Below are experts of layer 5 (counted from 0) of a mixture-of-experts language model. Rows are named down (a neuron's output weights, with its number) and show model dimensions 0-159. Each number is 128 + 24 x the weight over its row's rms, rounded and kept within 0 to 255. Numbers have three digits each.
Before each expert's rows: a language model's description of what the expert responds to. This comes from a sample of Wikipedia text that the model never trained on.

# expert 27
Description: Infinitive "to" after verbs or nouns, articles "a"/"an", and modals like can, would, may, could before a verb, e.g. promises to, taught himself to.
down1:102106125110091148122135100142120107145112088152145129136116140170159129108131097148117131148098102094133124099174129117159087131159128124146149138148157156110146124129121113157120085129107105093174106147154121164170119099102124127135170149160122151075128115129075106140158125160132157142161139126125145115141149127127128179147113131094103134179125126084098138118095136107152199111132122111126145104142122107154082114148156131122116138126140165101105176155126099147143111173093167
down2:159153126139145138110126126161133084164147141119126122135132118127138120118129163138165091153120142149125117121155139138120154143111103120089142112096141073145148122130138113031123134146142153115093118116123135167130143113111094157111115098126096115154113150125151123075101111133161119148189119100127149108150145137148119096125139079129181162126101118146159139137100163117060161091123125087144122119135111137120116118153110157119128073113087098101136122118118109135079116094118150
down3:175085151135096166130176158148129094149117132086089175074125106133107100135121092124125148148130149107092104134116162139137129168164178146143129140153136121115153151135150129109100147130138085123135093150161096149123102137086152152154126130097177107112111160128111144101102133125099161107105114148133132145115128114104163101108145135084167082150120151134098109138135151112095089104105093114166133127121144171131136134125144123139100102146084143101128120126116112142160161093148135
down4:138121110111137137148168138106149152095135114185107117136123047140132125151093129202164137148140110136114123114077083102121127132087113117124101162145147101121138158123093109086159103120128123122134090151176077115121136108148119174135125145146097147108140119116127119146147151127123080117144150107127172108142141107147142137127172135165133141160111164132134139161161164170158089150149132149104105132160132121142144125150096124133136092136156169132118115178122142125135118130151109
down5:134141145150157141144146150121084115123147139140096114156140140140090136096105125144163154166099174144139125100141120113104115174108158102155174152114149132134130137129135125139112131155121105144130155161132155159163120097119096115121147094164126136116121171134130121073123117105140110156147072114137070153071157143116119141146164120133130160113155076121209132103154115133085126082139130105134124128137162113137091146165176153159150164147115114133126148119118108118124103120137143
down6:137174125132135111077101165140126085136155161134135093133143169124110151117102121154097135097077154126116148153142147162114134129113101096096114139131133099102154112150137143137154146074113115142125125157153123122128115131144093120129171133104174093158126136135104095111095164127084145137167110058138095130103114123113133121108145113156110163132148162117133121121084121124142099095117124177134082150132142142092171115088117129085113118126130148100109089157169137148119146119101155
down7:088076151129082134166128155135142106082107125102133168097142170148173144151122136119139160131084132146120096105147116132168099124116172166127113159137133168080139154170112157139141091109096154116146109149118144117157118154079096130120131119089123106113151134122125120161146121130120149118157082124146138106128138111155128108112140166123139090142108097107097097104132119157105103119155134065108122145138099172106180099115126108126119158120133091121161135154112144158119150138108126
down8:169149110112192124097125126154130106147119116139147126150152150087095162105119152161131135115109153111177138165144100081125118139151119140105101106150125146126147126094092146122114141093115153127116165140138077142147134118129150139100126124136152133135145130135137157112155121128117126105134099114078188141142129136148123179144089177134150121115134073121147055135121085120153146125133150161148085117142163147129145141154185161113090119150092110117160098135125129117110126130127089
down9:141133115101094118141112142124158128136145100144149125097177094169133122106156148119060148112094121092094130128139148157161148106146151117140108114148130137106157192169118104139145140129115118149102117109129094156107114108135136131166175117094135108141148138075109126126126167135103141169097104138115125091118145147108149127126121109130116141163170108103098102146084180149092092143111110117140121137130156162111107158121135130121120151105136183153103150142149073126106085138133162
down10:137100134118121131128146105108189082140127137092118111117109139127147127130092156099079152134136125122169096164164168137154130090174090125107161139109135148154167141097109131119126101129109154138130121131149138135146100144108148110153134126153163161125126138114109123133122175095100096147132123145102116102107125120099102136134140126120155104108142080132150147094074135203117138103074154095162128139129124129115101125169099082090124087113102092108132087146101150132142147126150133
down11:134105126166130142121109127125109112133100159183135144113107117108167125163107131169153126127104166097121170105124116105132129119122128162141112103151100110133103115151114126142158154122119113139159136102164086066158118160108164158116131110133107077157146077085146080112134187104139123116118132126080132104085085127084127147130146129125142137164125134151178120140105124131104120113093126142105141178115140115113120144102151187102097088113148125107127148141136103105129135121103099
down12:133084119092104119115103148129139154150105110164189117152141134123095102113138108134160128105128145123165126117158096113146091131154110163109102121159159117125149114159106111126145160142093135123135155133167127116145140096141137145134138149127100137091151124110100121092122156158117163144148107109136101102116132146159137138093121127149137112121092141146039120140124167153133103147072126049136146142125182129106106136113082126149150136118121094158124124154139114107144125115088078
down13:167095113118121158159057134109131143149147130131121124166128132131112127104167125107096117115131134132083089101097120121122156107108151101137140122080151153090092129127094111136167161124146128110130131121168160129106094145134153138127138120147144130169097127113138101141133141126103131124156136088159074169142128166118126064129164095190117135136101118148126103092122116110069121092160125124091112159117146134131089147145126150161143119143158086150123138112106147149141109146106165
down14:142104133159140115112146155113143152117110135081144119122152085120076140135143125127115132118114127134134166149112135118114180111097090114127133142161108158086074125089147107133114110131117156110151121090166172152155144100122138151122114101124107111097132106111106142169109084080120145163154127152189138139151108141062157095119132090159144119158113138108143092115136118082167148147166092141158110141119130103121169129158112119099172144095104135125116107127119110122122101148135152
down15:152149126142146154144134122124097156109116126099108182125102095125122116097121132157126122136093144122218160090080135143099115113129113161128080148141131101134142162142104129116186132156127096165123108130126121146135125172079090128124113128152110109167120149147152128104087140112162132122063130128140093120159124123110164089106101163113136106154093131141136146124142108144124077102086143160149168133140099106156137129114143160130108119139101135148146148173127135116130157150138117
down16:147124161125115117144097136143101108107145139128122152132098134143134162126118185105168132144093170141138102161144136123156141124157122107144086094118130125148141140168154157152094096113115159155098145141126114111139162144173138097132157178125126090123141159114068101131119121111118123132134130115135123112132136072144152163096131131116162120070121136137111195140170121130122158072075118160089127144140128149150159149127110095123149148137111182116101158114113158158126106123126117
down17:123107163055126143117109146136171099120129116160110112167114160155131105096158123113119146156110187130137132150139109114159133151127120156142114106106117103132134154152133092150130134134113145152163132118158115120148079141132091096099116122129175153100115120117123086125128130120190147128132101126161075133150170135178122162125093143112098126121150106134105154147124134134111099132115080147150099114141118109090146140138167135127098076109163163135127110157099112101114065141137137
down18:124153111129116145093132069141118113112085075102145163119126137133157115123110144108134118186106119176108153109116124133124129153111131149112143168125127110118148140148100109179166069112131158151149102138216117134115136130128132129126174127121125105153117134192137124145147109118095134109135136108146155125172146125129164121124141130107096130169091148086111123087121092119111152081160143126129173144141144113146094121132153135117120144134137120159108115168132119133077131110120167
down19:132150142103143158097132109151139105155139132098132100152116124101110122104133119151176154105082156149152146204144119125123131144081146126138112112166123097117075122105099132105123138133150122154163112106094158189137135158112156144113078130074141147128153103101129136110109154140103096098145129107167068130128107179124141161115145157143173124146124142153140142118114131117097129147141101102111164128118123099103104154118146177125128154089162139131121136142098120097095151131134123
down20:147145152201108120152112133132153137115154161109102140136094150090135112074105115105126102148147117105098098132063089120099148110081105157144115169118141181128134143115101140120115121158125115138105174127086097123126113174131145148151149096118107150088148122091110121117137095098162118116141162126115145100146113115114138170131134106077120117107106134124122162137155120115105165115111111115112103127122142149155097146110118195116119092114112112132112081093159123112115143112121145
down21:165089105131126096147165134107088105146119133123087158128092126135155113134087122108160137152092169101155103135154141108126083136175135080135107080113124138116132115113126127160151165138107137111150120096149160158181110133106103117130118104126113092120132089102126126123166139131139134134095157130133110105170132181120162111131127143124100163102133131119111098146141093186138145127117138066141151135131150098113079128139172175141107072115155124152129126149136131142162145125139130
down22:101162084100105131176165121086124164132135129156124116101137127112122133150084157144150120127145076072189118106121134139083150127136108134158078132130163127112115153091112143122159184141075113137125089150115126144143123124171119119110128136147075134138171110122136152102119157109105105131158138094114147128156131134129154142133138138084124140122122134101077108133128095098119133157130136149153143111121086097119127139126104126105110069125119130087118101133110129078113142139170139
down23:125103123087174090140124139174135148143154175143138112135129127131110128114142096060102125143152136162144080105143142127124103093083169122124128137136147133106122105173118105137102113118196140109136164157114087132126141127096125097125121106132166114122128103091152152120150101160101120103146135137123092130149149143118119136133132145111149128161146105142104126126142081143192126189097093083105153104135124135138098121173109129143132140156108133112100072160110143142154134105124132
down24:114112172134148107132106112114107137133093118136125176093153093143112154146103142099107082114160109114103103111109107143156149148084113133176124064089100113098090152144173109165110105134101124102115149131146151163079134109156119120077111104115111119152143138101130161111159116113117131176107125148105143134150151157117120144133118148111104154133126173110112157116157139117136161169144135106126191110148123100094143144099137131110134144075147152111152090154146127134104149124126138
down25:179169093139127140135127166148096171162110130104112134152108118117130137119148132140143141118148142152149150114124116090092143118121127113095161126104110173136091078143083073156164185136094141121101157080145131149113069141128121118135132169128058141105143148135116113124116118142104103127160128089146163138132130137110160108177107115142094097111093122115136110127111137157116123137139144110171106131106144109100087152127089110142139114119154086135139112093110150123127137088135134
down26:138103148146136140101119109138137110151131140168109134143147127134133144138133148116137145111082127116148168167125132083136108133075133114212123146115147107134116143169111140136134134146156100094126134087138171130101118119136125128136057120124204124105135145103153160158108146134108130145129133152142115157135129145136113172107177145123136087164129137152146133152101148161089136157119122168111140136094157117124112083139110143153131094117117123177122125162180094108120105170132097
down27:150139135120105119111103128157155139119136120115188085147160122137115110101107166168174124122131106107156121126172120132152151162160122085076118100138159145138143121105124123154143122123102148149114099146099145159132099123151125128109140112107143139072168140133172114093152132155104125100109112077140091124109114098134104180095141159098159137142123165118127118136138165133162173181121172106123128101084132118100138133139103099138141144158125088126126148147151088153141111145094134
down28:096151129086133141089104119110120128121068128139141104161130119175109151140138117117116134129113134139131080107122109111064127159137123126145138147170124082118158109131129140126126158106113115138152132134086158139135117124111140094128117083087129126091121141110146089123083123130118132124095120119158114182115131141135129164154100164145174162122134154112171168104117163095128112121134145150159112095139110097083158143105140152098160157137128112166084149115182100141147139155105088
down29:163150150136134154131125151127112142148122106102116114135135129104130162129156164102121080146151127136092130129158118131124111131154110111081173081100140136118140132132149132143165146115088135122134153149089107105127088127090158090149153161147119125165145185160109141123106177115148155105104144162124127107140146134152113081140137164112150121127126112113166093129136129146134150105087168073135098107130206144123124156137106099096140123125110096080113152099119164109121169121110142
down30:149129129158125124149109136126094128134116109161135110102083123140143149110165092133160110162117164112121163137142183171142144113150138146165117170145179121136158158141136159111143140113126154132147178159172105152137142184117179117115152152119158129130133128135112173156108105110123092124066149087129134128155132123078159078130095125126097134138105115127138151117120131144099094122106105136120087111099093173129081100154140133116122151114140134131116135133147155152107143162169126
down31:178127119089139122150105103123075152126118151139161111087117158138113129142137117139145126131129116094147135150085112122107113110166132121096105132151136127107081109138123076103171119128073126098107143114121153140116124155120146087106141108103097113161095105170204127148115139146094147131147155128098134119143120193177124100155124145137131130089086141136123101148147100165156126133150171138119118108151143125131089111096128122091181148120132087111124145144131169141128105130131142
down32:135143129110116109116126152135143138169132157135129162113156168124115106137165141076105117116127126137166134128116129136130139169146117132089136110133172167105094156075142155112140140160117117139081161151139122129153142160139162124073093122094165118121107127170151127142143122149121117156118132138135073145095071129116086126158126137117078154095130072149155101087131128125099150129108145147149111120112175132152129137199139131109134130125093097155112150098123122134138158158095126
down33:136132165158148174124154143147089125133103121118104169115121141094102139132141070139137125107143103108072097157157105073148139154138136139159144094142112111115118088152145147108149168121149122113150132107103148118104141079128096141103163128123088179114128150166157127166117090158141095140134128167112151156103114115129098165132122123107142168126174131108190140155171169136170109149149139139121130128100099156109130134116131128100108138104137118089107162127140140102132136129146118
down34:125109107145071147122127105101075140101099122089152125129127100117098107124129147076120115134121127109144129127142170165135155121183137161158127137138135145139113141107119144178098134107142159104136133139148135128130122129111121166125141154157154123091166143141115149139170088098167092092086131077108155127095136158126151069110137141117080092115126177121128131112170119089127122110120124130130128108121155133101068127155120142117096099088088120151166112121119110108133163128127146
down35:126152165106141071158128139140073139126124117187192116147133135129117159106106120172154128104133151145162092111125161153144135137116149136122116138114117153108133071142097125145099134100152108092122104164147072108110101147164102152146125132126128132153129107128070107125146107107118106100107147123140122136110140139140164119130142128128182084136084166167142138090118068132130120139146101162117153122128119157129162124136147174147148141176135146097135119117139116100100155108137126
down36:123105128094126130119148080133104146121113132133090151101147138148143139100121142101142158141110149149142126123120119128122183128068125117148096098135144128144151119130114151109171118153113071152149082093172128145125144156118111123128108111110096149105147122141160089103100145125169189115113117142135113123106160147148133129116159138114156171109154138116119114114099147168104110089084115104042106133095131164117170125133132145166131075142138116118113118175116097133123120154128148
down37:127113163109118135122075153137162087137144139124128138090123089098161167105130127125141154130116087113116131162127166113134130122110143132119134138165089132085137106100107153098125144132181133123132129158096111141135103163116164114144108143096080129165115111119077129085096093093155106134106167168168134157138133145162154110136125137130187155123130133110123100156160173131134106152180128093120135157098110146119158139114110142118146131146131115108123136117114094090072159130152106
down38:150140149134155140144102124155097110168147109122129164086134132126131123111101120162077160090160114147120184172098133087142097085087127106173109147105096148125116088161162120122129086099146142151119091104125123134099114122117114111133139109104162117118115087159162128102096122139085109122133127163143097145108157133148143106116168134143149102124109087133114147171141142077111130093089125113106149158137103097124089111116136085096125103108092119102153139112109124141142132137154129
down39:134161177143146097149134113128106102133114133139111124098126104113139109133130160075081127190147143129104139158140155146096109096141143147139121135116091150116099094125138141067171128078160115113145132152123125112121111097114164072163120129141120122133083149103123146097112107166168106151131141097156138137147096107121132163155161141136118114163152155117110111131159165135146124085121094144151116115170133097123110145106138150158097126093111171170155153132157142174137140119119134
down40:137131122163119125153175154119130077119107138152115152123110100148106111104102132098121082148110130103133121123107073157128165160143132147131078141094093183137150104135107158140105152115138136122153126149158123138144143129143095129151122088125112076145122109100097105158109110094105131119078121148170139144153116135088146162108141142115068135152103084124152152120137119129154130111138125131163106186108151109143118132120160168093119110082162139117147162122117115151105104152113169
down41:163140131097176154136125109150138145153120085136116114147091095141182094139140113096119163125135080103099120131122125103112109129107122124124172143122087092148136120144088126109120127139105087118116103196133122159149146158114132146087111118116081158140115137156185141121090128117122121126143141144109124141107121142090174173146114100113159144103129120087093106141159109144151205159101133134126096115127119104165136135120095137144146118106111109125111133127138168105154120096089135
down42:143157121105139190144132116125158127141134169094111109100107112153126099100158157094120159131118111125144145107115175124133140081175140134114104142165116148159156140139130108096140177149138108101087088055089158103120141170139100095105151113157122129141095140085126123103152139165141122118132150070154125096118133173090133120128145171150088159131096136144142145129150116148103150115088121144159096127122148112122119109130125140117143139115122140110099074121114110136100124126120105
down43:137104144131115105106182129178128122114148107122115158109121134103134118106143141163120082102165145113109093164113115138141116135144099144150137124115133131165080169159184126153124125129150117109141157136134102108095137109126128088111148120192121128156099123111112140133146125141143134127124106110107112108104103070134102162140138142124145122182099146126156110152122138116156087124111170160142095169131163102127125107122161116105185105088185128134149134141075121175163130146139143
down44:148131151149130173140100095161125143156098093152146105097152132158127121142123121118120154103109142115118112144131116161123124091090093148140116121113107107131122114129093133096126126124135078138121098082150170150162140125097126078125108111079153132121137123170170084083115137133141147075102119096142100159153150143175161132139121136117151143085146129139090120120135191131122153149153120101128187165128137151119093130117160117105093074159123121138147140147129108112167112115146142
down45:112098136167110070114188143142137115131101142135103154140136151149109154131109111098096120085106156194114131118125133125144137131115173127119162115136152151080132089061128146145122113125137129129191141126139145147128140114128087133145137133100156115126099156150114107081108113129106124125143125110130162125102113106157163128107143123097162133164103114171131145144102107105143135109134109136098132114159098127092131118077125100128103187150141124134147116137117096119090099181096154
down46:141128102149130148156133126094122115146157135117096119142090155129175127159152117151127121128129155124119077160191203080142166131116172152125153182125146148119097110147135138120151148122124114143095131093100091134103126128132134135162093134115111145137152126138088122188130109152160085150104110107129093111145102084126173143104142145121148159131070125144093156115131137157129127108104141110095138126110157097146120169120125099096138097111171133139130132141149145121142118120102098
down47:134139164102162133154132169120135108116122137148091128124127123103114142134117149086133146098153130115147118104110118154166140133130129141082129133068135173107110115137130175150104126117154111140163110112107142144152153147133163120128106146117135073089162098133119137119164146133121152093143116117080147121154133120122085151124137171119097125146084164154167092108137138141127137172127165118088135099090159118153099123123100136142180165086114121167093108149186161133115116089111129
down48:182110144108079144121126137110078130141143073154095114123103113105119097112156163109135121139109149126134145161138128128110137116147154108159126148105118105117105121187179133111125131152153142123103118138167109093096112139142121110101104180122135144116129123177177142093146105129147146110126115102161133111114151160100164100160113145124152110131174100109132161140109143115098136142143105097097206121173114157109050131118137145112141106134135126132134152141108112099138138139121117
down49:149158090113126141115115112143173135112135125154118106145140119111133128172132100165107113145122125085102088154130080086167123155090108075115128078111117106114143124133104121154128132161133153142122099145075150152135146161134106210152133153094172157172130136111150132155119139143164114124107135148136151149146167111154114135118171096129099093126179148153155126116156120121083118132119115134149108159111105117127150140123141142101154124135123172149153131099099098159144094133137121
down50:131138117127126129124114126128139124144128139097077177125088129126111163107139119107090129128113141134090162151153110140136168113127185081101106058113153066134130181134115152135148134111121151132121146105129137144091116131114132132129196136126148133183126140139145098126161131153131113113124128148131119120102169109106114171117169148150113145136137122152146168163150114061092136137141121092128145120153091098142103153125131150109111078109118110130108091175150158144147130097116127
down51:135134117136111096174118110110132110111132134164113142140129080144099149104169144125100128146082141154135120066138124139153127129133167095087140169122154149085164106118100100137151144095111139159122136096115147109112111139115119115136092097158123088144104116138091128109124166100090093104139168082122133094141121145124134149105142153113085140162144130142180113121152117125094149100099152143124122118071119111151089110157101153161149077121126130126112159116163155163120144105121102
down52:161161097080127167141119158131149145158121161146130089113147139157135121126112130116129101109106131131102127139094047149080151125138112090066142097153187150150155129108094128171140102111113112142169148164099157141145108118146116116104173134099132173134149093131126117140140116130109112145162104108119136139154109116149126133165125104158108167157105082108146126100104124126124165104089108119161142143141127139125088117159149104144166121123167123088129135143124109113147111109130143
down53:117143122097120120106112141143101144105144089113125135133145127162101143120127178129139074121120143197121112147123168092131125169112120142142123136120160112123126178081145179124167107128136093155135122133155156124080192138130122118089065165154138110120096097115090168105151172149120139156155131163168133117087175093139132134119162154125152112139101127115117119103093103115146100102092139152130126126142126085157109109135137100151142133170135128129133119125124122137137154137125137
down54:082113118120113137127117153166158110159139122161170139090139136100127106131126127121142121104196116083155106162125104122154137164149114117131109142083113149109165162094129137146123140104154167131102143118124123182125120132131116161122137139145105103138143089119057158118160131080107107171108131127124121120124135108158118080120146115116111147109095101109113106125127150120113095139097133105147142076101139118078125114129105095106125095151126158075154126077157126147118158102142154
down55:133137097116148102148127164112097125171111081131124167120118126079100135122138112097138120179112105105131102116123175166129104151137115113135149111145084115128078123105109136173134108129134129107167114108150113142154126198075124122137146098119097134102150101145121131074126124094118082114089150109147105128120141145097145144131098155133132159127155122111158138090109132152126106124111081074125148110128117103091086132133133119138145145112148146117144112176164157094100106106138162
down56:109141146133080128128176147126168163128143099107157187129125114070137135165103144123110141112127119118108114127108124141144109110123075072105140121156133124114151094172092127113123082144083134145093155147124140169171123104169165116127118144055100135145098114100120107137152118160119102106157123108103114089141140143132130117138118149100146123171167091127150126127131141110109113135134150096164119133129148131136071117169114152124159125082119123154112139140129133077121128128131143
down57:117174131116112180116133096143097149126102147128156143165150095160157131128131135098139139101122111104144129132141109126094122110109134107138115139121111117162155143115155183112159176175100137119123102092128158147110123118133117148107143161133113191150111149134109120162146135157138110141151109126170120128097123138118140155143072138150134104087143079072124187105166178109135110134119127157113152134137093155135159135136149113128111141125190110149146097088150117099157120152133106
down58:108118096128126164137129095089107102140116155092121120146167120182116126173155120156112130095147156142123149127172121133090130152117129127120169125139128152092114124137125134127133206125170140115092122150083134104104137114175121117112100122170132151166142120145103139132140120113172126133122092117094114099083143087146164112140110124107110137085134085157112146098150127161160127100141147193159105132129134143137115112144149199123109157138104124128107106104141139143165124116135142
down59:136103095061153142115117113110090111131149116129154142140123128148125097105133159130119130113124150091155093129158167095120131100131164109108109038139118116108146135117144096107138142162113146119117134145134106152163099153112144146103135095100143152124128097132166169146114088115125132116142140114156184139130113124150115121137119132114130092119085125085112069149172101152144104099130159099139105108130135105112076136099121143137121163098127133158122114144113185138110160083135100
down60:128101096112152157127136160119129143105103126152112159084126092111161099146131108152081157134162108112101138123110118122111138160116108167151136115145177107135128097159133125132153131135136095117133114123154166155149180192165110133086089152128105101123145115138154133130099079103122121113121188116133123165126140142151120155070143130113137151177136135154154120112150158126081150105156155156093105108136112133144159154110093137151115153144130154074121105145159128163116136116150113
down61:062112122148159129076148124162071123126162117155132118141171143109118137118088093113113107145149109115135166163115148100165178121119122145154106158099086124110108133098095117144116102089136116147101079157149155111087090107116109147132113168163150150118114125135101148097104147144127139107092157138129129139135154155129153132152162132111117121167113148112101119103151106126156123124134129166085121123128122151141153123131172188133102129159165107150103134130097111155109119091121126
down62:157131089136106119173139096148122114169160152139143133129157114158132126116136132136119110145154136190097067151114117146111132104142141138080087082120162137133166118093146140150113191145132102108111132146119113160165122164121161168116096135122106154118122107105119152129152098130121050165117143158142134149130148116123125117145135179118087113128092101149145117120175123131165118124135159065122111129118159124134092115167134110107154132141154119123115130086123158115124141142112140
down63:144114108147152113098111114152151105124131102159138089108124132110117151120089117118187112148131152143135147096155115161113134159139144112087092175113156099158164111153147112130111140126142119143109116059163146147162097095125084144156116134158120078148106106114172084095083094111139119131114143126118128125131149135151160094126106102137158141139133157129093111139080153104128108093158126116117113152097105121143115149132096123133109119123126086180124101110129099148065144125146147
down64:107123118158132132110133126173111132118102142133169105104127096129106149107151154116139113109165145126173164118108093129121151113177108130137140148134167157127162105106162149151084117115170176111103110129142153123113090138119099163158132123132155139115130126177078142153158109131118129106100138176107149127146120133163121080132122184119143119079100106108084153143126125124105117100172137163121141146125110136084159142165131173121145090133134096115143077125133166107133150145159135
down65:139124099119115186127117115102129133112114125127084139156130086121135068128138123166142122166112112132131126143122068123117110141093120179170142133094102090161109145117126129127075145146158093122166105088177144142116170162112131107161131066098145158120129127117139110104121084136143101117118140120148088167161121144133124147171084159134113120134154138138111167138118145120100110125131061102115167145122091133101121167143129105129132103145143136160100137140129124113138131143108110
down66:126112147170099142118125089144090123119096089167105130135143136139066071117154117144117072100086145121109132119128106137122111137180053101097114129182156139122116135109146129119144095140112145142157150113137170133137163109114138144131143115160167126134138119160138114147107143103161129096113105137084128169122095123180151102155134111148137138126131073111112108130141115101154164124128157133142127139102117147082128112133138094124149138151119144091150138109129108073138130171127126
down67:132142130111141130154136128136069125193160126122162133157098099134133137104140128137139102115131126125145134114130125117113164071112128104090147116087122107088135126139090115138159123114144084120090143083127170145099106122093071125115098136129164132148133118115130185147093133121173120130141138098133136113104092158152137122169122140132097168122138170103136111135155132127117117152140110076074117128157104127127096137114112084140143159154142098175120153154155132123125184119158151
down68:151147133087123121100109118130110128110118147145096122137117170091138158147139136119115166142150137136150083113119108100136103113141121082100134093106165112154124128143159082119127159095124116148088150165134123121149100097116157112085128119112141140111113108117083144083132157114091121136137129115162125144121109166180172103164124129140104122100083063138090118134174149137113103132126158142170132120123134136125146095182118134135136149116166106092097173126105129176144174122128135
down69:117139118135157102120071146102064132110117204101109130139150135177118110143163112150125119134114115099117130117108165090108087083098097120126119124151114091111121131114163164184160100096111123135129116113121130126131154114123129149116124150160167145109124111130189095156140107127174134114129124144106107118137120136159133156094091146158137133140138095152102163102109153134171157160165138163155116124107110138139170127118168138141154117143116120133130136176123130142158151117165108
down70:105087148140095142077112070103115119157145129073163126106145141109119107128096094138164091074138126143174148166101124113163133109107130111108155167137126085103122129125099093094116150145126124120139114096171164123119144150125127099115135123134098171140107106100112184119143147107145147149152122143096131140121140154134092102156107168140106124141137127118147158132104132106137073118151170160163123106114077126097091131130126107122103141175151141116139141153105121119141162131132116
down71:173095159091134126098123156127103121130135118123111141135140090133112136100130173153123095139087141131132159130172173122133106122133135155185137159153076111109100127116135109146152113087151104103164125157143113148097080131124101094152123136107157129119127097074131110096171068132159144076109146126109081138137150132142159117138130109113130133104164123079123150127139124122104089108115110142163140133117124120111119132147123120167168100144097122174174116139134131175145115118122102
down72:109098136155127120133147145129106126107140112109154122142131130122141106098124139101125115121150126116117125141134130170119132160125139117101163109137087120100082108107131099108113127142131100102066113201117117117134146105117107118114143055166117118129149155133176152134170075122113096153126089200129118120110125094106109114137117146156107073127082121137115189140106175098166139116178129170127127145138159148102145160104115119119118128084156109135148145128140121125111136113126132
down73:112114131079098181131126085118094142104137127106096139142131128144131139171086112164070180112148128125152095126129088132136106155107129139118141142118120130090129153122133150090142084119135110136117109104108148112132129094166129156140114161129116156111155137067140115114142098163153117151084137132121132133164144127184153115110150119122111091155093154122096140172108112134090122136175118107159169128135122087167129136119132135142115093149099083115089147168170135134110127130121110
down74:134144155130096135121138074152162141127123150122107155138126114135159159072167110135087138113113117178080161105173147154115116158147129164140068170104137109121127119128146132123130177103185121152090099095122107107123082141115153137152109121109143097182128112166094122144139107151124093121103136137164147091142136123078107159102133143122168149134128108126110113136130145136136124122107112127100154168126158084144123128119144126107109146113123150132143064146130125143134086127109144
down75:079103115107096127130141120137105072095113128120152162120113153159180107123111148165121100121149105113137145129096145092145145146101120179132141136122147142120136104140129123166133122129134159122139096103164171133079107130159142155137147139073136146160152120094147095157146138139079133137143068122141148169171136134166104140144149150100140149183153107109170135153129128127109138122145092139114137092113105177139138119143136103152144127172128161164144147148119111113084138112159137
down76:069105162083142167123140157125160137130125126118097126142143158116121085137148129099113096151130139133129141150142128151128090134146115111109150145116155117139069098132116133153160121144132156140127121142099120130108145144131164131143126152100101123109151094115156114107135153180148126142099097118109103060110133140103147125121107138138103165136160103153138145068116097151137119139098157084118101176076149123155081111164146137111127136140155141132126094137097159170067141126154159
down77:109158152172167101170139123134164109105114086145145056098131116136118141154157128091144132128155143121135129141147083116134154138119140149123116134115111119149116163128095134161101137163128098157104150141142150138129125129099135106118104127110143123127096122107117118146142091117101105158130164150138145111104158146145127124146113129133101109145173222159117163158175158117101122106151137121127122109144100075144163146137114136170142130114096181130100099188133133114116116096146114
down78:144097136127186165135147150110110103153078174138085105116150148116089149112105131121110136103145143110138112131137120099170137135117115131068120135144100125123138053183128140095158173111146155145142120153082116133098100172103135133116150119174155123143127088119074169114161097118136119113133127110132092131139147070144137137114164130136157133108139183113106149141146121120145100155133151114112149125155136157138125111098132137121132095109134138116100104129109115150105118160167125
down79:131125141138111085159120118109135130134096173115097107122113120158127128090105165122098099133137133126125133100173148158134165137129157122148160129154144140085107148147147108082123148107175128110132107150111170159103096152082147172107052154107118128128120154108156140128113125142138144162139116154153123141084121075152133119153115148162151060147143094146116071134119179097119115085100146119115109108126145147146136099109120134105154117123116130140099125139142159153101107104142134
down80:094138119109107106102101151140109133156134144107105098142170081106120084103142120118096092132141154156129140135122156086107141113099138170147134114099147128088126104145127131109156140162168137136139143094121100163112129067110128146151155098138142163113135140094117147128120122075134127151144148070112145127105129164097134123099091130145117132106177126142170077112127149103141124128081114121130100080105111159130090158114131116125160131116133099146180151097131108149098112138080140
down81:148076149130113084132080056139108149056127147167102136139132128082152165113120110144128121120141124119114133145113094109134120127138139131093092112131094114163121130131159153141130115113084144160109148140111131139135133136172111136119136092122110123136113104165135123172118130101154116187138099123138147118129113100104128098152147089096143135070111096156106092115111108126095126064132166151126117109165120159171152141112140145113119087151133124136132105121161132120098124094102125
down82:128111119129147134105115119166138119153112098114160194119132163114121114146149089162090092142119158092153114141159126145102139142103162134158127178130108145126148147161124155075097132156147130129119133107115117106140120065143161101102128108109160104118113084131135148144148117103119137130127185080113144130161114150160153123093113167147162127086091121095149137075130140135156120117124106104077156104123097112121105189128116137120116132168113140144107118141161112133130138128140093
down83:148135117137143130137093041119132126139112155148159117121115138136109157152111126151114102134184121159102124158101104157089152102086110119097083112091109120123149138128126099080127117089135089145094171127114169154148116125126108145167155126112098120123125121114131148102117132120113116137111131100108142109142121143190071121113135116134135126107055110135130121124119127170109060129160141163140141113163115147122086167125144121134158116137141165125101105097120149145117123123095134
down84:143164067134153120147108136140143098110125137130136104144112136146125125129160127088121115070139130160105086110133112157106135128141139117143137090159177123144117104116143148110134159119108136129135086142142142172134180081116110121124123126084163124128122167140047106162141121108134139124168141132192151133146147149092150161162129135138102115146135103121143136101134134120095082173066154129124103095118146135109132117106105133118168136142120112084117109134107101107110144161165131
down85:124122137142134146090117167099143156134110166148122135103083132157142150136116112151100160071106099131122137121108160148122175135077094193118094117161130102160142113167083124160121140172156125135133086144106147117119135138186126175087142140162159115119118128131106097111102136133157096159119120156137106128123140160109131135141137122127148163136118115160136179140135114107129134158102120151109145141120129116096079109133114146158148100126167163159100136125141101151136133142191127
down86:123110132138090105129185130153119122137132090145103132133155076136154169187125159133113156142166116113129132121100189105139146117104099126149120103097113111118118143154139167131128094153118092103130142144104132125151144120131168167113111105149185139171110089102158129124158186154113139144102133128152119116128089135152112147129170122119120112121117168139120136177144107078152134110143138118094127160112172148139106123173138128172104148116103156108111140093119094133134121105149163
down87:141153097132132138099109128158140158114125090143138149153152154140143095136160131113143130166141134081142134131155106077152133119139116086144139158141112093153100117116114115094116147098103135149148142106139128142106065154137195148124099109108147092055128128127146085118098137114141126128141118130149159113108157085113154115153146117105147125050075115126144116140129118121113139135115109093134111165159125121162140125125124144146153109074088157137116129111139126113133142156137192